config = dict(
    balance_loss=0.000205,
    router_cosine_scale=10.0,
    optimizer='soap_variant',
    dataset='wikipedia_en',
)
Below are experts of layer 2 (counted from 0) of a mixture-of-experts language model. Rows are named router (the router's row for the expert), gate (a neuron's input weights, with its number), up (a neuron's input weights, with its number) and show model dimensions 0-159. Each number is 200 + 20 x the weight over its row's rms, rounded and kept within 0 to 999.
Before each expert's rows: "comes after" lists some tokens at least twice as common just before its tokens as in all text. This comes from a sample of Wikipedia text that the model never trained on. Tokens count by the router's weight.

# expert 4
comes after: "1", "0", "9", "2", "8", "3"
router,187,192,205,206,216,212,187,213,227,219,196,202,196,189,177,186,204,202,200,209,203,182,203,244,212,205,210,207,178,210,161,215,241,208,196,187,208,198,202,224,209,181,189,208,175,176,219,201,193,207,225,221,246,196,206,201,170,218,196,199,197,172,225,209,211,212,164,208,178,208,206,194,197,163,176,221,196,189,217,178,217,176,196,188,210,180,204,169,218,192,168,196,253,206,221,205,261,207,190,216,207,203,208,134,226,199,189,172,195,215,214,236,221,202,176,208,230,185,189,181,253,208,198,198,186,202,246,178,192,190,190,159,200,217,180,190,217,170,210,230,200,193,189,172,198,177,203,168,187,206,229,196,225,196,186,164,171,186,186,216
gate1,247,214,202,205,197,162,193,198,206,208,211,196,176,220,212,191,173,213,183,227,179,230,182,190,189,168,227,222,226,211,180,198,198,227,210,195,199,202,217,194,206,198,195,198,173,158,209,165,215,200,203,253,232,194,179,181,225,220,144,224,180,194,203,195,222,172,191,175,213,200,202,184,196,193,171,188,242,187,215,158,224,193,203,196,234,201,219,187,204,207,189,173,215,214,176,199,191,222,231,204,184,160,197,198,185,219,185,214,206,214,209,173,218,231,206,214,184,192,190,222,243,208,193,195,205,171,238,207,203,219,155,219,166,199,207,226,189,181,201,214,171,216,188,193,195,175,227,167,205,180,185,228,182,186,213,189,200,217,201,173
up1,202,190,217,188,226,166,231,185,209,160,197,201,200,193,244,209,222,185,184,217,201,202,183,224,212,229,168,191,184,222,237,227,206,192,185,233,197,203,192,205,190,236,217,230,175,189,179,218,192,186,174,184,178,141,245,207,212,182,209,173,194,183,230,187,170,189,214,202,210,182,197,227,225,197,218,222,203,205,231,219,176,178,181,210,216,174,185,198,181,190,197,220,202,220,202,211,188,215,179,194,210,235,219,221,201,187,194,199,195,230,193,194,216,175,191,169,202,164,192,203,205,201,197,222,199,188,205,196,181,188,240,192,170,200,257,178,172,217,186,176,194,201,181,216,207,185,201,234,222,225,224,191,176,172,181,177,178,220,230,213
gate2,196,195,205,215,206,182,192,183,224,212,222,188,181,169,195,186,181,219,238,240,213,196,200,190,215,237,247,216,190,225,172,228,191,208,194,219,191,209,143,159,184,219,191,207,181,179,236,193,202,221,208,202,216,181,168,216,197,200,222,198,207,200,214,222,212,223,179,240,225,218,233,217,202,196,219,191,207,190,180,187,153,204,184,221,208,169,220,184,237,223,185,192,200,206,197,185,178,184,201,188,198,196,226,199,186,188,182,199,207,170,184,188,195,166,167,240,197,211,206,193,208,214,229,164,218,186,211,163,198,178,228,227,199,171,191,230,178,201,213,218,156,201,211,181,206,235,202,196,230,216,168,182,194,182,224,203,194,188,202,210
up2,214,232,223,176,177,168,185,172,206,218,227,187,200,168,215,236,180,185,171,192,192,211,193,179,179,202,207,198,184,179,214,201,202,190,167,213,178,207,149,210,198,197,194,210,223,202,196,225,210,214,184,226,192,203,214,195,174,174,216,192,196,189,210,191,200,199,153,214,224,181,204,252,167,208,206,196,175,188,272,211,186,225,209,189,179,226,204,207,206,207,216,215,193,171,183,197,195,183,185,228,206,205,172,186,181,203,207,209,198,219,185,226,208,209,184,244,188,198,229,192,158,211,235,204,187,224,198,193,180,199,206,192,192,165,197,205,209,209,135,174,186,207,202,180,236,202,163,210,196,205,210,206,210,226,186,197,223,236,186,194
gate3,207,177,207,195,226,198,190,188,224,203,218,236,197,183,182,152,185,189,204,206,207,193,197,229,206,198,189,210,211,176,207,204,173,170,202,204,164,199,211,210,163,207,208,222,236,194,202,246,198,202,178,200,202,199,183,197,191,198,182,230,206,237,210,192,203,233,181,199,195,216,175,201,172,185,167,195,185,198,199,197,199,200,186,200,156,194,173,175,219,197,177,186,177,197,216,211,225,199,174,199,174,204,191,163,177,177,186,204,209,193,186,217,226,200,197,195,172,206,216,198,202,172,166,168,185,212,233,180,193,157,167,181,177,220,190,166,229,185,196,191,149,178,162,186,183,237,193,196,184,236,225,188,214,180,190,163,206,233,178,237
up3,220,182,201,193,173,203,195,198,209,191,169,188,197,220,184,216,187,212,217,211,224,237,229,199,215,213,221,182,205,202,184,190,211,187,169,206,252,199,183,188,223,177,222,223,199,183,218,179,225,224,192,208,167,199,199,230,171,181,204,187,156,186,230,173,211,211,165,197,203,170,180,220,226,242,173,224,213,164,187,206,190,208,214,241,214,205,192,207,158,227,223,212,232,191,186,198,167,172,211,200,220,190,212,195,177,238,181,183,182,183,186,164,203,193,192,160,208,217,190,184,215,197,204,210,235,171,192,213,220,195,161,202,191,199,220,204,205,219,173,197,224,174,208,182,192,169,184,189,208,228,182,234,193,210,185,184,191,190,215,163
gate4,216,196,193,199,223,169,208,171,173,193,201,210,203,171,188,158,194,232,203,217,203,212,178,167,205,207,226,185,196,223,140,203,191,231,190,208,233,159,197,213,169,204,212,225,196,203,208,207,218,226,230,191,212,179,186,202,232,182,197,167,175,157,240,199,197,231,216,192,198,195,203,182,181,190,199,221,179,195,196,181,204,200,224,197,182,201,176,146,196,164,207,161,208,225,195,203,192,172,195,150,203,177,211,175,191,166,191,218,216,190,215,185,221,215,198,184,197,184,238,182,215,183,173,219,212,204,201,206,217,196,218,185,230,231,212,226,192,229,198,206,178,187,222,208,193,223,204,214,179,184,185,202,198,171,226,173,190,195,195,227
up4,213,165,217,231,213,189,210,230,212,215,199,209,218,190,175,195,180,211,177,195,227,151,220,232,205,198,190,208,219,180,151,200,194,223,206,213,210,164,225,158,207,218,154,226,179,174,192,209,197,217,217,223,201,217,196,178,195,235,202,193,214,195,228,190,185,229,203,230,190,192,201,208,210,177,178,190,202,246,202,182,224,197,177,201,229,168,167,209,222,189,189,181,198,205,225,185,177,190,198,166,177,212,227,181,196,186,209,235,203,192,193,219,231,208,218,219,208,202,184,208,189,213,222,183,205,153,225,230,213,166,206,168,205,213,200,202,201,194,206,204,205,208,210,177,195,234,171,197,208,205,195,207,247,161,239,186,189,179,204,211
gate5,192,184,203,203,212,205,181,187,204,215,208,212,195,250,205,184,200,210,219,197,177,195,173,212,174,203,218,209,211,215,177,196,179,214,192,208,211,198,223,177,209,227,202,188,216,153,192,201,189,234,183,198,225,190,203,182,191,211,184,191,215,221,179,185,158,203,187,212,188,207,180,192,219,168,197,215,218,195,209,193,172,210,213,219,219,166,212,203,180,167,177,212,167,185,218,185,177,207,175,191,178,200,168,203,243,202,185,188,233,204,185,241,212,257,218,197,205,257,193,159,222,197,207,188,203,194,196,176,198,169,224,163,215,219,187,250,237,216,174,197,173,214,236,204,212,201,223,171,212,196,212,181,188,236,178,181,211,198,213,221
up5,197,213,218,197,208,199,197,162,255,252,208,177,158,232,198,201,194,214,220,218,182,197,199,199,171,214,207,205,195,236,181,222,165,182,191,217,223,173,218,213,175,173,176,193,211,189,223,186,210,225,204,209,216,196,219,233,178,201,194,155,208,222,186,177,186,215,209,220,223,195,173,197,212,201,201,178,232,224,204,166,220,195,204,218,224,172,197,216,208,172,192,207,198,161,183,198,180,234,207,223,201,179,219,194,214,203,207,198,205,225,216,210,219,219,195,213,225,212,226,181,206,194,205,179,199,208,189,184,213,205,212,193,194,183,217,209,220,208,169,199,175,214,170,150,189,213,235,202,235,216,236,160,187,232,210,156,178,188,191,205
gate6,200,174,215,225,212,211,211,197,202,218,205,185,188,186,206,188,176,192,232,195,178,213,209,244,191,222,182,187,183,167,194,196,184,187,218,169,209,187,238,175,197,194,179,225,224,177,200,177,215,216,177,226,210,216,210,182,208,217,217,222,181,224,203,209,180,206,188,232,217,185,202,200,187,180,206,199,157,198,201,213,230,198,213,182,144,169,186,172,161,181,185,205,223,178,216,206,225,148,184,241,176,215,192,198,179,193,217,168,198,257,178,209,208,185,216,235,185,225,202,190,207,191,172,192,204,194,235,198,195,187,209,204,203,218,204,195,225,230,192,190,215,205,194,190,192,208,162,189,257,208,200,192,201,214,168,233,171,214,197,184
up6,191,194,213,217,195,162,187,190,202,223,248,185,174,168,206,242,207,195,217,201,227,178,221,173,199,200,207,174,191,195,180,216,225,215,223,207,189,181,220,191,206,170,209,226,207,200,212,185,208,193,227,240,223,216,214,203,198,216,167,166,190,183,213,199,226,193,211,195,226,212,184,195,204,202,245,178,239,222,189,218,203,207,213,221,186,189,215,199,182,197,157,201,203,220,199,185,217,224,181,219,212,216,189,193,225,184,197,184,244,208,191,217,215,214,208,215,217,225,244,174,174,191,196,186,252,201,191,202,229,176,230,207,212,210,207,230,185,202,191,230,245,187,232,162,210,173,220,226,208,211,215,221,191,204,187,216,155,178,202,197
gate7,185,187,216,207,196,225,196,183,144,233,196,179,195,224,181,181,210,173,185,187,208,206,206,229,193,168,189,181,196,169,207,207,210,199,213,161,176,242,197,166,216,214,206,186,218,173,146,222,195,174,176,187,188,182,183,184,191,188,200,203,176,190,223,152,171,193,195,172,182,190,204,204,203,181,191,195,174,164,174,216,223,189,213,211,207,177,176,187,172,221,195,220,190,209,201,149,191,164,198,185,194,205,198,205,201,191,200,195,184,188,214,183,168,188,216,170,231,194,187,177,225,212,171,199,226,189,231,192,225,182,168,194,170,206,190,161,203,207,251,206,191,224,191,179,198,216,204,200,183,201,240,194,200,177,166,200,192,211,201,191
up7,192,199,218,229,175,221,174,231,177,203,214,195,192,189,212,156,208,182,195,223,229,204,188,186,254,206,150,220,196,196,223,194,179,214,171,196,200,203,161,199,169,208,196,205,198,212,192,204,195,193,177,185,223,198,222,202,194,173,196,187,196,173,197,212,134,221,208,203,207,212,209,179,190,184,196,186,171,229,199,220,187,178,199,202,237,230,214,221,215,203,220,216,198,185,207,185,179,216,163,203,203,202,200,233,177,208,178,209,204,227,208,206,187,205,182,224,154,194,190,181,157,188,187,198,206,216,178,183,216,166,213,219,198,168,226,174,171,209,212,173,163,213,203,229,209,204,241,195,214,155,187,201,204,219,174,226,198,199,175,205
gate8,176,222,206,215,223,192,197,210,223,176,186,220,186,209,194,179,179,226,213,207,173,219,199,201,217,177,205,229,186,189,151,193,202,230,224,204,167,196,197,175,184,187,158,167,187,231,199,215,241,196,227,163,185,182,186,228,213,173,190,201,202,195,214,235,224,182,163,222,192,233,170,201,185,204,188,194,230,171,174,198,219,219,192,211,205,174,223,180,186,210,178,209,215,223,198,210,214,223,172,201,185,205,222,170,167,226,209,204,240,159,190,188,187,224,160,210,238,198,192,223,219,214,188,193,227,212,198,188,178,212,182,191,222,172,213,207,215,202,182,198,199,194,175,173,222,235,173,219,161,184,193,210,187,188,209,178,205,209,207,197
up8,195,210,188,223,187,205,193,230,225,199,195,190,194,190,235,227,187,198,206,165,224,207,190,169,232,199,210,237,184,195,207,211,190,230,207,219,193,186,170,232,213,203,197,179,212,216,181,168,231,167,222,201,199,200,176,241,200,207,196,165,187,195,222,193,198,184,190,213,180,198,169,224,178,199,194,151,194,200,201,202,214,227,195,191,199,198,172,189,207,198,186,182,217,178,201,214,189,176,199,259,191,196,187,190,223,220,176,194,176,241,221,207,183,185,198,199,221,201,220,165,202,195,254,157,213,219,212,187,178,238,184,211,201,159,196,183,189,206,150,209,232,215,189,180,233,194,214,199,181,177,222,184,218,212,227,208,219,228,194,199
gate9,197,199,183,190,210,230,214,196,186,190,216,191,204,193,193,187,203,238,179,196,225,184,220,188,217,208,194,199,170,204,197,148,180,178,201,220,187,217,182,189,228,189,206,221,208,217,242,181,219,212,225,212,194,247,200,217,249,187,203,192,196,168,168,185,210,220,204,235,231,196,210,142,188,173,208,208,200,185,155,196,202,200,189,177,175,220,194,206,204,181,186,166,185,206,209,221,216,163,246,206,179,186,200,160,216,205,207,223,180,169,179,218,187,171,213,225,202,203,169,199,214,177,248,234,184,198,200,213,219,242,186,185,181,201,228,169,214,213,194,185,189,192,211,217,187,204,205,190,218,175,208,202,217,190,207,210,182,182,225,217
up9,221,246,166,221,169,238,200,196,205,185,219,191,214,165,205,201,177,199,219,207,223,226,203,188,200,182,177,194,160,221,209,205,176,208,184,231,212,208,187,177,178,177,192,218,177,216,222,214,209,202,199,224,170,190,169,180,191,199,205,197,214,201,206,235,201,196,177,220,196,151,217,175,197,184,225,204,210,200,189,197,212,239,213,191,228,162,205,221,189,190,188,184,207,194,205,210,235,188,230,218,212,197,179,167,192,172,213,189,205,253,215,233,183,211,223,190,212,184,181,190,195,200,208,177,216,205,176,184,171,225,200,179,157,204,220,230,180,194,177,170,169,217,163,189,182,200,189,228,196,172,219,197,175,202,228,212,208,181,166,180
gate10,172,182,203,206,205,186,178,198,210,195,221,184,184,174,222,190,185,221,191,186,205,211,174,193,204,238,215,237,199,194,188,192,204,197,197,165,211,204,185,227,179,242,211,179,204,181,219,215,189,189,176,183,222,208,185,179,191,207,219,206,233,227,220,203,198,196,202,224,201,173,200,203,225,160,190,227,176,223,209,210,246,209,214,190,214,175,197,188,190,188,196,168,181,224,219,202,200,161,235,227,221,225,200,177,202,261,206,228,243,214,215,186,148,192,195,187,221,194,181,220,217,183,190,171,205,195,231,185,195,193,173,183,212,236,204,228,223,187,211,229,203,175,245,203,192,221,229,196,191,196,202,210,231,239,221,182,223,202,192,202
up10,205,217,202,200,214,202,201,186,214,213,218,228,177,173,223,232,214,221,186,235,198,229,198,186,158,173,206,188,191,176,206,192,206,202,216,178,179,172,226,217,197,173,229,235,233,152,210,205,198,211,223,204,168,189,205,228,186,209,181,214,217,192,188,213,218,203,220,217,233,207,164,232,190,204,172,219,213,227,205,214,196,188,242,200,234,190,251,204,194,208,185,160,224,220,190,253,201,203,175,209,203,186,194,192,182,221,209,190,175,217,200,218,218,239,208,195,202,243,189,151,204,192,206,183,186,181,210,193,180,199,213,170,202,232,192,211,224,231,179,199,185,188,180,185,203,208,201,188,191,190,215,194,157,222,207,204,232,215,205,191